config = dict(
    n_layer=13,
    d_model=256,
    n_experts=128,
    experts_per_token=8,
    d_expert=32,
    d_shared_expert=0,
    activation='swiglu',
    moe_layers=[0, 1, 2, 3, 4, 5, 6, 7, 8, 9, 10, 11, 12],
    router_score='sigmoid',
    normalize_top_k=True,
    routed_scale=2.5,
    balance_loss=0.00942,
    balance_bias=False,
    router_logit_norm=1.5,
    n_groups=8,
    groups_per_token=2,
    init_std_router=0.011,
    lr_router=0.00128,
    n_head=4,
    n_kv_head=2,
    head_dim=64,
    vocab_size=16245,
    norm='rmsnorm',
    norm_place='pre',
    norm_eps=1e-05,
    positions='rope',
    rope_base=10000.0,
    rope_fraction=1.0,
    qk_norm=True,
    attn_scale=0.125,
    tie_embeddings=False,
    parallel_block=False,
    init='trunc',
    init_std_qkv=0.041,
    init_std_o=0.0,
    init_std_up=0.041,
    init_std_down=0.0,
    optimizer='soap_variant',
    lr=0.00419,
    lr_mult_qkv=0.4,
    lr_mult_o=1.51,
    lr_mult_up=0.9,
    beta1=0.95,
    beta2=0.95,
    lr_head=0.00609,
    warmup_steps=74,
    schedule='wsd',
    decay_fraction=1.0,
    decay_shape='linear',
    final_lr_fraction=0.0,
    batch_tokens=65536,
    seq_len=256,
    doc_mask=True,
    train_tokens=360700000,
    steps=5504,
    dataset='wikipedia_en',
)
Below are experts of layer 10 (counted from 0) of a mixture-of-experts language model. Rows are named router (the router's row for the expert), gate (a neuron's input weights, with its number), up (a neuron's input weights, with its number) and show model dimensions 0-255. Each number is 500 + 40 x the weight over its row's rms, rounded and kept within 0 to 999. Numbers have three digits each.
After each expert's rows: "mostly gets" lists some tokens that are sent to it at least half of the time. This comes from a sample of Wikipedia text that the model never trained on.

# expert 2
router:467526550517482529505510511515498527482516472518519518453555467445469478552568477584547498506428527480436507507500512504590447463515578551529547546505518477539498455488445498481487535526523480524515528488451483451489506558540547476501499599481430438535429467467522501455515578517464514518479416503400534506508487497544468549537459528530499510475571498465532541495526568530405518548460536501539441433534564494507515413542548532493533511417534432534524498515539515497532527583500483478580519457464438472530517506542517477547423451477553486520493527460528536465528560480549506514545464492496464477546524554493474478543488547506527472425463493567417548509475431512553513477522540462510401445551555507518534539440425552503499534491564495523539513427413532490449455479516514
gate0:464526536473540488482512491578471458503552452533503472497417429463452513514442529513526495479422455472552522559513494469488429516573516466525571538515560480627504478534577473482495457509554533524439509530442501553438549491487578471529457534514497494485475514493432519415490564522557592422485470464470510524483544442484514525514564500555511509447535463488502496498472505457518538498516538478565453506532521452535490481490478465494536560479591490500534459455559524535540452537519489519474487517487490539528485555479467578464503572512564463523488598538482546545478474430484488477508591470490458490534470437547540538573487547489525521488479478485480569498519468565502497550537524468480543514559506529559469474444538518448536465519523491524594548477478557521507507376474541
up0:538495478488509539496468449452535499501517406441468433467455481550520443505564457585467476552503518511462495498466481411482458432431443469468477522567490533478548608530449540521475478536505523535525402497535557531532528413497441485526445516513477493496519584494458503472531557522516430485431502497507462461510430453491466458518478579455507494483485454447569484440522479501468516482531482504481490480485538524465576543519526536459508406498463534586456451513526468469467492440526512483469513489516502430484492501431588527455492491445452503529474421452518465496440529486493425493517502517475500524455478526505464475489508474533481497537491481541562465546490551540490559520421487478476473497528564456469527421484405596576482467471464508555525484479484523496573532561559529
mostly gets: "==", "===", " •", " Best", ";\n", ";\n\n"

# expert 126
router:517459538383551515474529439492442466498443469549449501524479466501487508522543525504468521552522507484515469523426518468508532529537422480469589498555568493451471546536467554516500557471418546489483482519452534544554492501457457575561533450457475538513517442501551481419493440464515431541523423508498486474497495475510473568473537578479523514438466453514537592486528483424543524577512458513549544514500496532555545513487579538523515557557519494490476534575525524525451464536497535546516488571460502409439432493537477491544479503496499528592559526560440496581507484494468519496512478561533510480497503542530522435473433531438510436477487534610532494524547490517474495513494486507460528502522489459498551505415473465468513544487563494449511461499521532440499464449475562
gate0:479552534446485471445470504453487467549486507543588490527508446526490494449557509514486458572441475465501472457425461445554519514583547557494485565539544436546486502550452522519519537597493501501466543483530509518446509529521508538430534571552454484480521478527500478517503458494546476475556492469460510537520436479520460553526516498354568451574512494443541577486499520475511508525498481451520492524486474488508505520525474576518505546489567578472470492528541464490470489512490612546578525468439411523470504517460536547535501526543535479469501494543513459449480387471490520468475537475398521487520463427533525607489461518486545478495547522514589528546578524527490453577485532532450518526469523497511462506463474477462504444531473471467469517542526514498511466435476495
up0:510509521490531547474472524489482615499464479499500489496564511509551520518513501497463474485540441508497578448463512509501462485529460514580521613478427461438492519504446454471537501517460426426525499543527447525546466476534551468541528461530458467419532503458550547507473471520516497473523514491490482551505476579459494508440471486479473526550527525441462373480499522544463540462494466465509481481503599603464505442492475455525461522502398457423484500459495513536536513487471542512514528515464477509494453483473473507513457522458506496441560480529528516520490515531421484455567539504490505514550554464402461424482542530526549533577499492580491547510547548513552483416503520454488451484471584538559502542552532490590515527511451503584480486542521525572508516489578463
mostly gets: " Award", "History", " Awards", " Species", " Coordinates", " Genus"

# expert 112
router:499527545488486509501461535481508484468448480535451491550512438491554459554508418516543524503395545449519546503400427488507506430495439529553610480447531533409504404489465521493511490546562447537481482515513541540531454529485489574459556480485525415448443471487457495540545515482523583448512513507465491519537543545494521498447511496598484501472493451574505449476535548526499518527515496514411460472546505517458539506471537414560469610509423491514439477481479495483564530530517561466481462500470518499507549487524490562531536509516519538498526476529434445499442443523448421534539531521604478524467476480485466526508430454459513547451491526503504510511497495459517485446503416478520495544492482452537524522482530512492408462483539500485504592447502498516563528529510516
gate0:431471512435488493452477465504478529511425555497477495511530526526536428581567488420525505425527496495537502531459405506540517521572527417525514445495551543520490499480483561459392465528483511512474536556470438481445529545555489480538490498519461508511541549480482502570479473530588483447476504500526532597545491472450496478475486541545421453510532456474483464459547469481453456502512491403467504507523495468516540534540522446431504578479501563585553565588442508486450510482489510571493485448501524486475491524489482497493486514522529483468517457515442468577544529479480490570545502507471488511468564489545514555483484522481501519506544513505451598526522538511471523543397529529485418417460476474487487456550528473509479524561479453496487449412466521548412545511502527
up0:485491490493510540493529554482485548426581475527498529495488438508505603485456473459502544558484448562497474457446490496522480510514490455517481577429522574477475578462519545565466429496573454548555429508600546480505577526542478521539449489504501522502488496553542508466518559473493477491538545508521523537517498550476491455456503493502528496438427494450556489474513526545577552517586397482468542535494514473481556547511421460532491478493485509517435485515428514520484487434459494389466553549508537472529523542503500531433532540449402510490493459494561597427454465474497557500498495546487468469519456541503517495476544455521491498569542511441493462546581493469460486513498510523485543509508558491484521522490499576451549430493530510412449496544473517566528477498473535
mostly gets: " ", " −", "–", " comm", " +", " $"

# expert 18
router:442565501460512476529527563516503434552433514520440512477520501569494550546406533489570481489500473425488500462532563504466537464486553541500464544530501483480553498528522573565577546542477545467409460532486452553530484528519484500505523552558469475572471461443509557514491488450411489500531499551465538412453464584427519478502564514486515461481476472467493464494534563483490543515551467514518490494482566493517496510473501546498523485420449459482547452465458478526554476491516529503515464493493433536493464449515470554481511383478474488451537464437490434509503517506464574428416444554554496457564488470498489505508504553428505436468470459495478394526524588498473523486479469528494444512492465486568502420533546482532521467508535463495544497428459465455505460508508455
gate1:496462518481536527488647493447519467518507514520499541506461500438457494509514546474497480441475460551433444420454441464478436490552470538481481500421512496528550471482489477528531442445501493529499472540524488523466542452533538544527447492511534461524453541455486529509467495488454463451461465516478581530494500497429480526493449594536482546488467480462551527501534531542457486500497515478492497430513497501573440515524469454521559449435525478528498475502573490441482482466498574500592489467487469519436532547450496506516425493472484561487570497447570449551452542484528507528463489453457528525530614562470484488531506487403531556426488497467510450529498473522492478508431468526511465491493551547526542452611541546549488521562541445472552481496454483518432459596541472
up1:508520450479501514481533501448555604456529446504474520467560566462519524461542487512468483499476510535443561531477505497499511579496431545518489539503470544458486448526551572460575554479502525437506471453616488494550493517501499500458505561578448448521503504487543496483483467523506546466495533525554601506459473532452566545505467510615456417530459503526461499484436547458497492494544440440497466564496564532543543428514585473469438477519516410499481464519473509506570580512481488460543523518477451477460519480427450499490498498504446482498430449567519553484518488554467525462437448540492522502478496487455569487495603537431432537442429489523529498531517440461482485520512501461471508494560498485468508504434525539586510490559547478510525499518448462486500501483466475
mostly gets: "quer", " Action", " History", " Haleakala", "gr", "ogue"

# expert 117
router:482462506506516447508534572449535466449530516525479489568558509482507517552530492518545487487442503439490504510470455506558509507482432564564550544491498502482493413508421454534519499544540459468488452515515548546515482494489494619487494497499534445461451481520506479570534477577527569481531547539447483568517516547461511443435519544529518521473513469514502435485487501474470532505463461515460424493496500498448513538482550441540446587549496537510410469450523483480562541537484467461494505456543476440511563519475514590527524507507483544525504509526492507518458468435419434519582485492583481578480504452538526444520447519432500568520552525486515491556464492413513540497512396533479463468496520472539404557500550492515409433445505505475478593462533513500508501539554479
gate0:402459539479531492505453521494546445490537501502455481550482462504443561509454483441510478495484492543568501585469511542556531552509536489494551455541514459489537527535457488497486418515515382507492469497438528498544550538458513495489452504500456595537445442510521408555426460488454511433549477493379525559492526487521425474503468555523499533516486578438532499480522553535503471566463440461528563495441495526533549527456429496560475522505477441552475436501516453492572448451428479474423486550506478522439489501486532479466598497477516449531519540503465487512463496475455498507526458526486434488520474490457471544488496492461541483472535434543497571595474492502481544524451433470510474474483524433482482498412494480445519514481556499548500544537520431504442486529510489
up0:493441457567518514459492582529431490462446502468599487468598477495440503491466468521478482564445511536514472472553562515502545455425507518559476540504538461534531415453479501531470496473528523461464574489505481529549537529566420557503456517484578523488555475558513487421437501533486531430505547517460470485457495519574499485538542535468510442487506440520600491442475466462489545483503538449499509493502519461495486554538563531559468460466581487521489457510485420520431445465478525466490504475504509467514523485533483489442464529479442474529484498512556606463458452518489531546470520517487478478477573485508589493517523564509457495460490597557573495509503433518453459493544490544485497454581504498492466470452462494594491494524533509423513480535507588540514505519475552
mostly gets: " ", " −", "–", " $", " +", " sem"

# expert 114
router:507500442523541519472598540500592566501506454462549467531473517476501529425472557499555491531484537444461535533458538514410477522521564515535515451504485481500467480480481498510513516456495581519475485494542522445502496472519565464479482513546469438477468532506527483502491615502561509427473614564494533538531443449508513428491490510511507511479489531502508431523471492575520454495471469511504504470412502467540539470495494538525522421418503513555537484562476528514488519544512451577481561509530519567506555501513547455526502414486449495531489457490541595437508508482512530485489467485466492450453482552457471497469439554431492489492445529370493553542471491523522551513515581532464463441504531601481515516530441543572539545456492527513474510479514484463417490460525430
gate0:495568479450515503504473562458518473507515507541495494491467447518535469534446562482587495465490482507505544525485519533445519531544499432496640514485504509485485505451511479487498448547511535509438380484613524499526445515485488522545472505458473545511530451477497524467515495571503485443473375497428504511497524487532453445534514524434515470482478460478459486479486477539503457438514518556578528522494486479570576544476531477468500505468599493492551476505494442521497537509446474473523467518549478572502446463477580442550468457511492473444544566464478481520476514518499511486487471512514513483569495505465529545509479494440476504497491513441473523516573504537407579540560484586537475538460527521526537533555432558559443498454463516613433530559414474507460509498463461
up0:404452524550516452598561506491467456470487533562540514496498489573468517555442476527460550501581465503475474513598473483540494555484432508555497534552548513516496503456530484529418490524490482463495504543473516560546502466489428494479514479456512450471496495517475399518529518511423518567575500530540514479451501497472529484520513509529456464478534555475525484456564502517440486473513575466489466511557490462483460457504464465526520467510536567544489486556544536505483573483547456493560470452550504492457499520463489493409515484469533461511519483547538514513488532469458529507583481497530522467447423486592506544497514490506519485446512585521434495521502537557453534435449407484511575542562477502521553442559454490450478483541429522463557461548420544504464395511483543
mostly gets: " Racing", " Avenue", " Stadium", " Association", " Academy", "TA"

# expert 13
router:430527559460468535479504452523440469496459452490536515515555556505476542533544471534565501487407472503389505548593512512519473451516582491596556553488515510482589498550546435482567496468535473524478512529433482500451494480531593445589488500480485465539491456451486541524447553429451500542505404475408475527500493500550499519489480533484467525489588415552478501451523532448466445550432583451516424412516507547453474416548543501523449524421489410523538487545505543532494566489509483396564454484502475495543502476537515474510484532507520513438534530464510531518484593466519506506536498504542441485459509488498486516498504502512507502481474527548434532491460491536495486526494506463489508451549517457532518556513506502537508556511528541477532496492456471486474481493473521
gate0:498581488436588509548443525440516504489424531467432511541584522481465450495514464570534496482444478472485487536532518522546467517498509493546556438474472433467483515540509466519494498599541483492478497565487539575492570550520498532464549484489440416524508521511480434560422527573426531560522481472469510489540482435517541533477394465563438499420447508438491516528509518498549423508487496471474510484462557474504489496524522556504440525549496485475502521503497517464528495518447550394549452545501506465482530536528537493411550472516547472561502539535504503538568523478549465485443495524408510495508517535513483509454496501512469481456507447512449521537441505457465475487443593487483528416521492505535446533531533571501517432517455427429563523490468499549481494462489455
up0:490500501427478556473484526519483474473565519527552461510494472553608505544529480456434545526512492485463477472520472604503596492550504531467483516461507490604465546520532560462546489422472487514473469483495470456480556523480450453463497481538518501461587465474504511585475524436454490509544462499545463426512450423527602424499517546492563453516508505468447457439467512569476468533512504471499569519502575536497550530465464502504474518496395519549479516558486489528491541616500451537478501443460484406516440481490520596474487462462545523402480474485513539532515515544448481516550457501488484465520531464475471520529529468507520543490409517482494537504533506489517525544521530488554566475453465469516470512475536412457549492554539477501536464526528485536534513544562463
mostly gets: " •", "==", " Best", "-", "===", " addition"

# expert 71
router:510464449448423507567525513544486551422515548513446515515434526536466509519603497519466431482502504498472483479571548494442510451416528492553458546469518496529506467545527513578531555514464526515552521534470555520483447490532470455536464486536490483496569490533503478419473447482489443486418499484548501520519563528444447512477506462438555469466479567547498489461476564540450483530581544508487514503493433555459474512448490499467507483537447533486519494472463469488535442498514523567402476487479454469515443498508601516509439577544468549521511520482562475473438565465496544545517493535541471534458452532563513524486603499496468517509541498526470561496512485504541526498546496516442469411447516555511501511485478451488561546469577545550573478534451553422540524533565519
gate0:510535494449542492518508533537427493509502570527495524488554479524442457514446532491480487537566407429548463489535517515366553508530434429529548495480486452518511518541489525467503501431488469494473517512540483477499517530527513496523538551509503477475512519531526513470531446492431441492524515436437555504449484492527569444558534532495484492476420468449473525551529489520465437529534434543532551532470461413475486524503514577485457490496512455481446529502515499488492501449436535546510424474556547496499448505498507521422495540500543400565493499454527466485490465485453578505492468556540502471533544528472487540486483564518533508481522555603418534583554545474493536446479445547478490452557512473432492449436505496508577438429522493499590571476543549467541529528499438
up0:499484463539440527502485500469455518504555510425484482402447517516494591539491511540468436508544497479581551478462493567489508487477498519439550524512529393485551499443555549508398536422463558538479493481441501503511539457514508513473550491550536428491471500528499499553481467458458471500532571457525512553422557495487470531452520492570448483543457544467449490539482513474479442465488503457499519535552474512509501479499555485590557499480536409527533512541429459608469507505481468516488578561433522506483468537420470519519570517579538500546539504564494545513485471511525484542541494472507447469555498415454497505499499440490442537449456449524466492578518508514507500515512467474474484497406422512462519462508444562515492491465510526546512557567518518462422522507500452
mostly gets: "°N", " According", "-STARRS", "According", " Green", " JPL"

# expert 19
router:481495444484523586458487528551467514535498555450475485510529480454570491525502545489461421468532479469575465498451430406534488483475526487526504456460567548443508424517445544516542539497491519490567504541511464491554495497486450481505389482435489527480472495449541511526485512485489419473488439508576480496492588549514497482529503449523472486487450394468465534422501467452467492531452508490545558478532487485547436444503421469496560573552481456525470460526497417508405438478414482560487451497522520496516484504450511469472515527566505482566458523504515527479523486456516550508485630479511536510469527443523446496471496490505388456474495479441473554507511483480461506552504472516591500544506511433502540489481439465547459492484487518450456473527533455530495534500432453
gate1:468536459460543514523524529523492518526468427517455488582441499564502484525509505539522485453411565588494487529487520485410469535469595549494465449440458508557549515506436500521545570547488504500446430436517405515498484482546537492487490453487505509453548487578441472442469453530499545516517509546515485474467570513494462478507510553508498506550501466463498575426516438520503531440482567470492501505538521525538484443506455475519503496524499501486561444498486553476579477435512488451517528460517503508517532498470415551461572472472455558517475529515537492513539448541535494479516478516497563461464587444457490517492514438478437507554406517491535502494557456517546506533507511554597356488519499472520505429487480505511544466491537529478535432471510554555523431511436449
up1:440483543457494575522410431499472526532445546499546513472465577511534506616544490554505444541553489517455542514505466475517503440573504486575459535476562465496494535456560529406565529490515520487486449519489453553491517495544411495515463478523532476491528462487524465454509543359463494453480546527480500521376525497462499590555529522529427584480554542496509510445505510461482432495502548445534497544557488512543499514530408453541517543473491455530530556498544519498500492517506516573510511558447460553558502508485495588490522451537492503566510472500542475485555475456533522463596493510459493429499444523513525438491525521586516492466451517511539514519522459491493480519515530531511538478443433513547515446455450525521484494478498507482436478519458473537519503552542503
mostly gets: " Health", " Pres", " Liber", "2", " er", "-g"

# expert 23
router:481476483483563522468598477562482477437389553498461476427558493464484558436520545578497494486368534483506444460498468445351442549498540503532523492549466546544499512471499493563520457493461509429491496508508499522427486473519575474528526525454509430450517497580462523507484545486542468473514493547479496510511522533505536392476510484470446501539424529496515521453502423511505524506522521536500521527440519477552494560467498494474462522535466413508545553540468483515477504479518470508479504437498490477479516520512504498484406537395468468475420555495535530491572439481502536523434484480527498463482516497494532547488531507509512460448443494479488526534493584501534501562472486515472476466521537567492483552477513592423518511513524456537488423467453536448435512505553475
gate0:478444477399557546461556539483484450529439468459530508466545505524459534506562457534434533546431443527527404481496484472535490422523476519500480497490611524550509524535515592474444526475460484409470534499543424560517490492504487552457492436477551469537455494446555457469514514516471500498551501531464532508527453492526500464430469534484477548452509481513447548452462450486541436558506476496505542481530542498518462455498544591533516501512442529481508514445537499481496486501542493533460548453503531543496554519456459543470511467436549546479491480524495503514497516491444508539532539583519461444501493450547491520428480519555564469481428588469511500603493486521549495586489504478435476458525468521450490491441587511473499529446451444473518483427482557581499483427533531
up0:466450493427547525550460528532492556543476430518465503561520499553526485481564519557536502593511473554466500555485502534473545470523585477524517548433537578480503489450533511580486456501494546490473500489490510536492490468542483542539450557521522509403497519527522482517528480466487388499505521515511517486550474480606509460397593489456561540507549511527538476550441484485493540450415498495461521548532426514525501490479457513600503488533448558456522475524467462547464488475496506431489570479465434551490523584523505435499449560418519505549453574537469562504491463479481480527473490553495486400467546487518513569501504481540463494497467557465517506502534536456453471515488455503423470549567486491516465524502521515462544461516500518504459525452528565523434481521590500
mostly gets: " social", " political", " Social", " Art", " Health", " Science"

# expert 63
router:484496431514506442548530564488452494472463510505535475459501545505446523559521563534443452497587497495554503411481475541485547531439499513538430534440558548538474496556458556503488483585520561538486486533470505488480470493484550458424440471533489588485531522455501537543469488490552395541486498497496469464517430482489446523616451508447509459446514474554461493456539538497485553537438560468522487441516445468502479512452490526443437565483418487491563489552507517500470438557509474495521525491538467498488442479475563547479493502465543509471515454542522498487501537447495533548541442455539519548436517526474465520557526514442482501486510476495504443449503532508513547501545520508461557636483541478507469545474501460505564471457561475441430512493528520507537598525577511
gate1:434534494481478515510514463456492570457497467460443550503526510442423497485507506498454579456498444440434544513512550506493454536417561540461507538543522463527508483520449481429508455548509536508446451508504469468500574506405485541535567532473469535434496506459498486487512443519511516544529474446423494396469520459474505437571479469429515545470504468433526495504495498555480457486468514496521501477533517492613466448470581495579511471525510530504494524561584496493535506407501523450477540500456534453459469436523444438518529483582584519467483490553485426462502469501500423517510487465513505445509563489480479474470484419484545461564540504467524535518525547434513458440480440528470534445474452450504471488560434485484508499517394521528441483482501500493421490484484498
up1:487413470460523382518469466494496521510551461511481526476608532475473452515490524539468483499520489532543499512466520469518460436501459506524478505491527513508491582463482544471506470481560491489475501515504534539546577475521471564390513512483498573447552532471483512497394508466555464492517631478496526482484510410559466473502419553486474511429578467512506519503537489527474428494516510467530434433515514516497499531526492548474467494499544486578520498429535449560520459530483504594476483483493463444475519434523505516617485402462568504416459442512533479478530527452529489535465489513471426497484483539450475505512520494440484492506529550500411543510503555526487521497538494522430487507535439468562525485516483516556541469506559446479491459482462534524513537610530512
mostly gets: " Preceded", " Succeeded", " known", "aged", " located", " written"

# expert 25
router:514448481546495519562600522463469530479492525492500494591531487518495464519483545485533501490520478464514486546414499516529555525547549461528539459468523504535509484504469537458499491504444466561536549453536499461535529490475498529501508516487433543537536506446531483497482518445543468523519361435595462471375581508561511480462543500491450541469504428526485581442528472518506484501448550502511490520491501508539479471525491464439522479572530512539523579566456481477499484491498536470534536498484501464541484459531501470503563553516451529523525501526463567472483494538511514533497535473427509513548482499549477530543516455425512408458487465458536552505522454477447558507556482477482467547549439384501575548553428510565496487477540470489462449576546491552466513387435507
gate2:577516472517535559519474497371599434535526508500571472545499462428457504415482454490513439432519553439523520500532450464486473536465519508546521485474524525502537539540566510489473520550515488530542467401527508501503542497523475467407528530467452502447498527475503563493537511525506581479487481499492452483483540477518542561575464465556448567497489408480496451403490528540472502490517446506517493507497608466495477525550533464458468518521542602487520494477566475566457530490437507513468513534524533506535468522465500507498518545531514496475505516410557546478476432436534458465574546448449527495605500520491539486512479489466545499567455498542471550510524578517462486473477554509523547553412502457477575452508484435464533466507508499513532522512496566513501484477488465
up2:483477547486473484521487586483544552514448533540482511519487507512507449509550497512521507507530432466459478570471581511551571473531528539523494497458501455492470518432524418556464532512505514527439557573479517485500505475522550458514548459491539451421522452435546446512535467441440541491479532532495505454530500494442530540459490465494513469514548526498581492440456466545547497494502557502469566444589511500552506521565485494490445510533541519357516512537482506540546534535561507488565534525509496481532470450524472486462452440522545527464443518544455479496504565468393564490477513500437437540450473424522535575497451499453436434499511569503482518478522529426529443532506498450501532531490483502530497492566485475514510465472451521463412475437470582558597506530456495
mostly gets: " two", " four", " six", " three", " five", " eight"

# expert 26
router:533489493525527442483503505508536505613519532507537492613406468487569463470431565521467494464479460500554493530567586519380399451547517525437519527531474529471443526431532448490513485519508562557519501513447530538512492454495444534485513534504645521544479449516468563520513463484486460510504466571465610462452471532453506521608515511524500511489480527491516469513488468462477512496528521553518394524571512466494488472505532554515503462475507479454479501467522479588409514521553525492555469487528523504535475502446456480516447512510471403514536481454516405554498546537538502472493466463541466564501528499517504494508520484461457562499544492474487484542510512494520451505530473511541499565478513533485528497568522521467541444504559508552540519482556519513513440519528552
gate1:420482484515549504474549505511450448519547521505507586512529546473511522522515508446411515504523499519543558509432453486496526470498528539492497421498452564477509502446466533520471448531464503577474518526437575394498473526524521530532489472471574500515491525494532539529577452501517490484474469502483548516517460438543433559520494508530514449508543526460535520570509429527544463475503427498470482472547500493523485455527518530471547505440546508476420438507561514462543549545496472466549489571493516442429559407416463551469507439527480423571481466501505497452468505499484483524503509542521460578531535543486446532496442518481518517550502568444521463567447504435431441527469511496524480497511572475507540543566535436529517527568470519540551443503532497439424545531508599
up1:535554516557507533489448473536518521444584447555490530443549508495563541464495495453510534496453475571553565502492477539486527518498447497483479491536510438496517517476506455498480576488463546494544519521463604458483545590470456516501510492528500506532488543519505457496478406514482572545406474521420546483496478488440605522438443441437525528513449477542515485494508446489502555488534529506455546433503421587484529562508529526500458521458566479493491472503446482492532412448532480426476578545509520572485535477441509477444475479533563477496476505484499422481486506450474432502438546459481427517506476461481521508505512526549475562513440537572514515463501504474492477452526520509458445497478423522510538473448515490507485574547617521505476461482529497513486539401451530
mostly gets: " Alex", "-g", "g", " Jack", " Iv", " Nathan"

# expert 4
router:522548504528547522520446545499496476478548520515493525485504456430483559516470458436523442449524431564569525451486547478468491461540509523472483509560574539500544477456505482554497499491475490506468549520538556476474554475542541528478575555548526488574488517498458492492490484515453493468532437507500491508595505519434414465537602413521504517533556544487508480458424414505495557514565499592566522480489438469487535489499431484465508587464510520485545538498496479484513544485558581519553484567512495528547544515533491499515444532516551473500466500478463392516481452487447546460502518432518458519481471483509514511521533431437446538548545429469529573500457540507503459465508543520497522489422523530547569442527434418541550479410495468545470532553547537504453489512516498
gate0:454516436500500576484504511479424459402508548580495487490492474448482506450495479488566501443497501494445581542515495482440502486483516518519579506574530503425536471502520543506515453501518533513460435533485525500462557469493557547475525546506509467525487495529460494529464520479441511481509438458463495570492532454540473454481541493551453514427505415445533506486516472507461500492548482499551511527511564451529492534491570471526528497535631512480596495457510436463530482525466506557496462561532572543542497446436450478509504462468573459455498506425510468594528458434499544520498549485528512552572570520522503574483524468512511459553560532505484545479512453471438561460530530542524496540485482464584497475478421466534490434507457455543506500436550543556520499402538508
up0:475585464532514565449493496495510516502527493459512543579499517527507515466497578529541512516498529441444432496514506528534496479521521508382516532542494469476429571491397529563508463535502523545453437492496567422515413563444510586431508486572509489491454507487523600416457513549436552409517560540436533436456437473473562497509490491485474465551507457515481499454500499555497451596556452477510548523452529494540422456564523471519502516443474495532439530534503484517547479469431422465602500547548459481475547499423470521509441453517472471546496426501519530487540550473534497516487463497491503483493544497461501513515530450474498485473478515492471485538488469465509500513499508533431538442485513503475503471508565546549467503466529494508442543481510422512476430526493465
mostly gets: " a", " an", "American", " any", "Species", " A"

# expert 93
router:472553503557494565512584505481496448579464470553553497418448434521518569519520526522482488462464492436452563519420529455440465549476562518484486561450516496531538524534582507523428476523503458534433553519544511532546539522521508443496464567543493530491507444525536582455438571574474490484518457494416483503582573485421498416483488578487513537499439512434485524479462497539443430592495512481464497467518481452541539477518571548455533511477472506531546496488469484523565509527512477479472536460521534493553519554479525523472502491454505462527471513510417491494447493463524535486524437471536483465466525509521497537457528504525502389524506436467450484501536540581496582513491515535546490450519447512557492431525475584474507506494482479546539518503467531466457539437525528
gate0:495448548537507551524518534474445451552479500534558477446441540523521451462520504561475556495442488446532497495452465546506506482507524469530504476375501573516519551476484517452488512479448448456441483584525481536514567531459569474511437507539515434483459491508499535507544611531496540534550492583434530575483493535487481467392539580467561542555469509517505510499552458502480388484509551526493511517535505493529520471455489488466471564505480449526499431521547527453538482488486509500542582450512513510538542575499514484480451434457504451507485553518510490467500476543442524598539435445516585474470542471507526534433416516499457474519489489373498481570476447475447506528499505511536539553507541534475495478482484496512458506520445466547547502457534546510483547492536515
up0:431444488442507526528495504485541580491553462485532432489498522501487524481510490502501436441559468487500479514573463468495460528469486484487491484486483526472470508550456556526534528526502541454570498546449476465495416488459500527517474484522522497500588530484454506506552462495543504501483497564529527427421483507486523535499437516471477512496468527487476456508481523489559520476466431493568484424562444431489461437469528446571444566571556460569454562525586506468450452500516530448441456496448452461480450472521442478534540553500481499510477515498509511446519547507561491489527460495550517552496580559421506406547477392500542471496613516575518498514496494515448530531480440488504477519459487481435476520494469477418461458540557575460514460518509568539485533457567425
mostly gets: " Night", " Dream", " Love", " Chicago", " York", " You"

# expert 95
router:426542542546525513458483485535516510536521492491519496443535499556527516539475487487553560519422512450454558468563495518477489524542514532509533574466509475548506513583516521514500465549460415457413534509506418542474497474476518540487566535454476476617483495507479496518466509507486477461588539487438486558527423422485525572553478565541499573593452564559498432479461548574453396523506495478507417511473477584528514471465538534419503505434454496480555474529491454506580508493559493518478460505495474549491523553508503571501456522476484426463533548467488523488501556454532515471453511421504441471476549529495515506460533536583496524492505479487461619525488530509495441500469501506431493484507455547511502532514444498534519466476481495553475507506559522477530495486513425
gate0:481530470537485456515414465487449537514473462466522506574471494532479459471595497437533536525442486492493501451492464498484461504532472562525545451512469480560509513545543528514536533500470520411519515534541451444491482502505529510509526524431552562578461551483551492428481502440558520542563548533440510520474485494544526446537515508416452541503494475482528537474455577487462479412515535493498445455427466518579424496438455477486514431430526586458588548504604455484462545499481474479500474527424479503393443563454495469499538566515430522494499551437495482532604453519520481514436526469475464477521477451461504418528480541491501437449562499506467474536477500501494429495452539542513548456520413512484525462472492503502481476493474456507470458492493541513536502489501492
up0:501479507502567449523509460515541484495499496542458483473481475560562489544543455541476446489526435517403517525500476472477513566502491468474534504531483497457484455480491471483476534448493416528526530551513474475532566476598522514490450480564530484533465493425519480406488504532459504513515440455504504544542435524444530480570565526574510445470509463556426458511555531466533476474410493459511577494573518452445487521513560449419464531599525441469552501556512421525452548556478428512507495484532540550596526590497519512533402551473513481513520516482479458522502500507529582569570509493468518566508487535514504469522530450490511439495474515476537417478481437488458554546539505468496476524409453534456523454474468504545547478525462472467510504492501543566489499538508533
mostly gets: " South", " North", " Northern", " Big", " Central", " Western"

# expert 28
router:547445408574514552448539520499488553481567453508487481551496506453548450442485366479493497568493522445453481523542441509538561516476511517526480508530453490515557478477418478502607527443541429532537470475516487515523505506461475536469442501526446473548525502526572501551484514487499581567537522524494521540443474479486465443475461536553563529519462479487506572517502421495475533437487474426521520545407527483549520508495493495467460490492626513483442528451484450574494451507524513477449580492506468445478552504553507434494504537432543457488477438518551526441468502514489501498528508514489469498470523501457493557545485416454527456447474420470464465526492520434553539500502506513449492531482512445489499518471415552489527482520523533510582432521483532516470476429510462
gate1:505533565520572492482541424538475478523520490507502525495516606539500512460580483437509492528551521510557481519548458465430495506519545468463433559452454420517465612470480510478524487516539489533545464473491522508467550518515484546490502486455481479508551541447464519525454546544487577532553499465467473501498483482562529542541497542514474520439462536442471506506430457523514538470417485516474499494499468439534505504510495541514518570565582476477550478504479475506566416486468517487464552525538462435424511528535502511441532570569478516493537518502493509481470482518530510545435496533541516520515545475514525517487524438457518497521548417495454509552582527492518442608481492547479474556530518448516467482507478581657523481568540493503529416468570459542554543471495451
up1:386496495512548511493528479488517536527551496530463522480473472502527442478508526481480465477472514543548494491486471575458402435521459482533506494516506462509433460520455538525466565546474514481525455473447532524452480578497480470528520554456549526484511498571438517535502452465574469483454522516488510428556543519501524536428548428508522479439524508454530475516513544489534508569444465454443496486591513543400523453563489574539455457459492559474522455465493559485467516500495482577509474422501508464467514415412518535546523475518545561475503523491519468531536473510465512486495485529526480482492459483559504470534528465547482414485535513579517576575473465497483488518495449460530460428451531598453452525532451534491537511429533503466518593396492433481464519531529537
mostly gets: " four", " few", " five", " three", " seven", " six"